Experts of a small language model.
Size: 12 layers, vocabulary 14120, 35.8M parameters.
Experts: 24 experts in each of 10 layers, 96 SwiGLU neurons an expert.
Training: a variant of Muon for the experts, 8591 steps.
Below are experts of layer 2 (counted from 0) of a mixture-of-experts language model. Rows are named router (the router's row for the expert) and show model dimensions 80-159. Each number is 128 + 24 x the weight over its row's rms, rounded and kept within 0 to 255. Numbers have three digits each.
Before each expert's rows: a language model's description of what the expert responds to; "raises" lists some tokens whose logits its average output raises strongly, later layers aside. This comes from a sample of Wikipedia text that the model never trained on.

# expert 12
Word starts before suffixes. Word stems and name beginnings awaiting a suffix or continuation, such as narrow-ed, deep-seated, grow-ing, Gi-uliani, McC-omb.
raises: "ly", "er", " H", ".", " T"
router:152115080112115135142111132177130079121141091079107121156087110135109104092084121142132160116104131141186137152146134112128106135128129068143166135127098171137107140107136086088150155173189163108103143155161140101107122095099128107158113129

# expert 11
Space before numbers. Bare space tokens in tables and lists, mostly after a pipe, semicolon or colon and before a number.
raises: "ington", "ize", "uit"
router:163161111128120147124103133154187122127111109123110144169113115157115078121100107145159135161128114139167138150140146097166119180150116098152149121126154150154136134126131102115160133167157080129112109108155138133116104071103116108134135146

# expert 23
Ph and verb fragments. Capital Ph starting names and terms like Phish and Ph.D., also was, is and pipes after pronouns.
raises: "on", "ill", "al", "ial", "ant", "ott"
router:154156103131097152147121141164147084119112105106112159155109098140111089113104120149130144159116105159165137130139153096119118145160106078163160127151171160149157152116128084118162165162163127104112092118163151120113120098107158112149127152

# expert 4
Modifiers and infobox labels. Prefix-like words before hyphens or nouns, such as mid, early, former, born, plus coordinate-separator marks and labels like code, Great.
raises: " to", " in", "e", " on"
router:161159094101113144157105140150138100109131094063122160153103101138115071120089156161094148144114117140152169145166133128127093129143123115125139122134164152159144141114142082130178184145170129092105107142163147146099133137107121125141136142

# expert 22
Table cells and syllables. Table separators, final digits in stats, and inner syllables of words and names, such as floodw-at-ers, Child-ress, roseoc-ar-nea.
raises: "aps", "er", "esh"
router:151161100126111147150121138156148086116110107102110152169108084144107084114096111155123141164104102160165135137140143097123115142157112090160162125150175162152147149112128074122164163158158135102110087116159150115110125103108157112149133146

# expert 17
Weekday and date pieces. Weekday endings like -ursday and -nesday, month names, and "on" or "By" introducing dates.
raises: " and", " in", " or"
router:149152097123109147155115147160150082117107108110112151169112081145114092115097116152129142167111100164164133137137148093136119134153110083162155124156174156145142141121124092127163156156153144102104086118170149117103122093103165111154135148

# expert 14
Sentence-ending periods. Full stops ending sentences and decimal points in numbers, plus some other sentence-final punctuation like )., ".", ;, but.
raises: "====", " However", " In", "===", " These", "According"
router:140158128109125142134135146132143119163110091107089137154137100131112116120092116142122127187083114138128099114134150123151118157138109101155165111131177135165148127134065114135126165148140134129134104157137164113123104105114127102143127129

# expert 15
Opening brackets and dashes. Opening parentheses, en dashes, hyphens and slashes after numbers or names, as in (born, north–south and ISBN 978-.
raises: "1", "2", "y", "e", "United", "com"
router:154151111131126140147142159136190131142129081089095122140143128164116093118105095123126139145114105133147091122164144107144048113153117123134122126143169138125124119117124098169174129139130096119095097108125134162112131058125136120129143145

# expert 1
Place names. Names of cities, countries and nationalities after "the", "of", "in" or "New", such as York, France, Shanghai, American.
raises: " a", " ", " in", " and"
router:147143086140074146165092143160157147116096103094097111138098086096129146103114127117145134170091100136168125123113093132165115144138138108160133134174172140124170128167146113127148186146183127115137120141152154151106135113084172094154128137

# expert 7
Zero digit. The digit 0 inside numbers, years and tables, such as 2008, 591,970 and 60–70%, plus quantity words like million.
raises: "ction", "ther", " →", "0", "ship", "iper"
router:158158162147126127161116147160143101089102111096151146162089100147112083104148099123132143151098085154158131174169137079120115133146115111165152105164144152147153147110091125133150149142143122115141105075161122118092115111113124110144146143